config.yaml
activation: "tanh_gelu"
balance_bias: true
groups_per_token: 3
init_std_router: 0.0242
lr_router: 0.000427
norm: "layernorm"
qk_norm: false
attn_scale: 0.125
init_std_qkv: 0.0559
init_std_o: 0.011
weight_decay: 0.15
train_tokens: 260200000
steps: 7941
Below are experts of layer 4 (counted from 0) of a mixture-of-experts language model. Rows are named router (the router's row for the expert), up (a neuron's input weights, with its number), down (a neuron's output weights, with its number) and show model dimensions 96-191. Each number is 128 + 32 x the weight over its row's rms, rounded and kept within 0 to 255. Numbers have three digits each.
After each expert's rows: "mostly gets" lists some tokens that are sent to it at least half of the time; "comes before" lists some tokens at least twice as common just after its tokens as in all text. This comes from a sample of Wikipedia text that the model never trained on. Tokens count by the router's weight.

# expert 17
router:110072166182098101133151163099165117136125144110125143139124124116136191123121095125151133104074127077120083124090072091128111188193097114155163085111164126112149115143134128174103173103145112073135129113104170108107103111135074141107105108115126066135115143138156169096073146156139152116
up0:092187104121077153169151120137137077124080076135141137150103168168084117112114112148092149098086137134132149121125071159095098118119101135132146110156130154168131128101127116112149164071117195133105109141097120141089194168095108153146101076122145148116106170150066132242121136140083157120
down0:100118176086122166153111101127091177123165129144108147123202097111136070152169121162131146142141141113124084160136093062110145161121132121086119156076107111123095109128197149130166131157085117165135217137113136085108104064062112089117180115055160162101162057158146108119128022146128127129
mostly gets: " part", " game", " up", " house", " show", " book"
comes before: " by", " to", " of", " in", "ed", " a"

# expert 0
router:120099155157120150132143131174126076120166138143150100128147171131155177121106083082157061170112084112085081129092094098133093143150108149164131140136140126114110103186163078120084164101079145117123120114099144113131091038140095127090199162038144109147135182184144126131125145185153139100
up0:053145161144101094144134102169052160180125101122180193156149108102137101106052118129139118088141162137132140137123096108130130086051129077113146072145099134128133106097107095166135192077098141166169126160181132109146112138131126151129125102149138162091135087097155172115135144128151118178
down0:117097142159070123165162124129215156106165179149144097182090135078142072094131129127148109090132158119105152146066155152134108127099109191112119125185104139166124110137156122115111154124071152144093158137130148155133157087100090097154148145152153150112109126092118101206105124143126161103
mostly gets: " Goals", " %", " Years", " chronology", ";", " Title"
comes before: "\n", "  ", " 0", " 1", " 2", " \""

# expert 9
router:098109142131124114140149129139180134164151168087106143152135194117130116066078104128156140178080123078157108127103076092086107164115135139148175147079152126159110101139147055134092163071101180142124139117117168109111134094150116131056188126108127108105166159158198131159081132141159130059
up0:162178118177141072166186098114135092121124120106202122074139109082115114087140112163139145140102054108115154094133063106127072158114146089180153086172149133083157107165170156170158141121076103022164132150121157069157115089092118145158099106159123181085126158169095125176102150149135172132
down0:137159097105096081121106144114139181153134123177128160117130134144130077154121140128122158129178090122125070151168132121136130113151132150066145191086145135100081101094153042107096103146165155139143138113118115112158153142126069175130148147135162085205113117100171120145154122072091142095
mostly gets: " season", " game", " team", " club", " League", " Cup"
comes before: "s", ".", " in", ",", " of", " for"

# expert 10
router:116170122160088112094180123158181095138148132102136133161081142074159183066076098129184096139061119109098137106148131064110095205143131144128157165112101122116096065155190158111044158096076177106133125119111157117114126087146122155050170116111169117097152181142181152132117112197129128117
up0:132125139080112108147103085177081141137098122129108128131150137116217139134119039115115127163143099139065112219111120117088109122112124142126094100150082180139112133140185136105107207149114241089128121152178132168128104156164174080078169117144140089072115092109098141125168112126151105108
down0:165091161163078106128111127141131149121116154192122130100127189133154090120199169132133121106090106149131181066158084170127164099128127101109127100146140154147086126139130058133141149133152179143093152107113112177128100145154149177079091085124132098102142103110132126104134099109122138081
mostly gets: " £", " eight", " six", " 0", " seven", " 185"
comes before: "\n", " 0", "  ", " 1", "–", " 2"

# expert 31
router:139121128161144127094143136189154075134165131086177153139100139083116146087049087131137157147109132079085079149122060104075102134152113124183130161112102081160117092123156101190102133054066139133131143120125182126127096131070109077100151103112168110087133185154185197150091158156141149108
up0:054105142127095177171108159138165115104102163109073142124123158088215164140114087094117097131119055130117166091117150091198089099102128129155133064135126110164096152134133123160135135151081126123187097132108123093095120117129110126090135096086135131115175149127072183136132131131155097102
down0:147107095141146209130086065128172139095147118115138119144129148165166126131140108156127117131174181120135127120121156111177171120136100128081164122105087180130170120115155138101108138158111190136104149167138134082157095060059068165101119145143143120113128138097072119130174117147158193159
mostly gets: "の", "|", "\n ", " \""
comes before: "  ", "-", "\n", " 1", " 3", " 2"

# expert 1
router:137140133175156083102130178130123119140146177127186201191085192087183120137178109105124111126088149090102116078141114136118105098166082117163192120156100111150091087161171090119091140086089155075116108081094106103112148139069091148127149051087110137092140149131158183122158171144173124106
up0:041182181115188121137102118140138073091143109106145192122155137099159130165147088135136117135112168093080140139133137122110148107091102099147089105131147126106126126140095078181086134183108196174138160128131105089102113151122090154113114060056145155068135107111094137100148097100157104143
down0:086148143153146101090149117106081128207113073152125166117121140184144166184118159123120156155089143084128143153126180140145101103127091076090177070146135159138165075089127067088159150107091125191095138149078190066093155106120142110121153226132150151108156109154137142159132148108203096133
mostly gets: " North", " South", " southern", " northern", "pro", " eastern"
comes before: "-", "|", " the", " •", " List", " States"

# expert 25
router:127106143156089113120202138165134123185139157125126150131086134107134186104159114093127141143083124140134113113096121139084068141167079106209125084129123055118125132136129143218124155106106144115173119092127185135080112091103088158122153137108155100069141180113130157161098133156155176118
up0:156161159155100099090181041129152120080154169156101149149158115106144120160130158107127156107187165145101126231144134104137071052082120152127150114149147093122115079134147076142119128077155141155134112115130124104112117115114133166143113085103162140082138110115174124094124197144113149080
down0:140068109102112115085160103147146166071065084117102162151086120106141140192150142069155140133089151065134143074116121203120124155148117178143130102073145167160105210101141113175155055120184125149121092121148127137145160124124199066095103125207108101080154165106129119136163101088109094119
mostly gets: " have", " would", " had", " will", " may", " help"
comes before: " the", " to", " a", "ing", " be", "ed"

# expert 11
router:115131186132142130103114152172187104092208111089117164166115160067132138113151106118085152193072102084127095121111076093087111156158117144161172114090094091140161124131191108207107179126128175142096101121149170099098070147115101150081144081067124100099176146153159128097123115155178131077
up0:142175118133095103134180122169161050158128166148105108158144192154160153067168082134124125146061161086118174107197106115121108099102128110140140152154164141134097083213138132130105091130083186176185153143114091157156079104141183097035108100133185044170134140173160167169107114166097101077
down0:114152136100107157157063081157124123120144116072129131136097132154129138156067148106146075147107129156125225100188101154148115088080133229135107129090109085154123106171202134120145109113104197151151081106144111101141142157112150097073160097152152122117134160147048113142131163090115149139
mostly gets: " University", " Army", " Society", " House", " Museum", " Force"
comes before: ",", " of", ".", " (", " and", " in"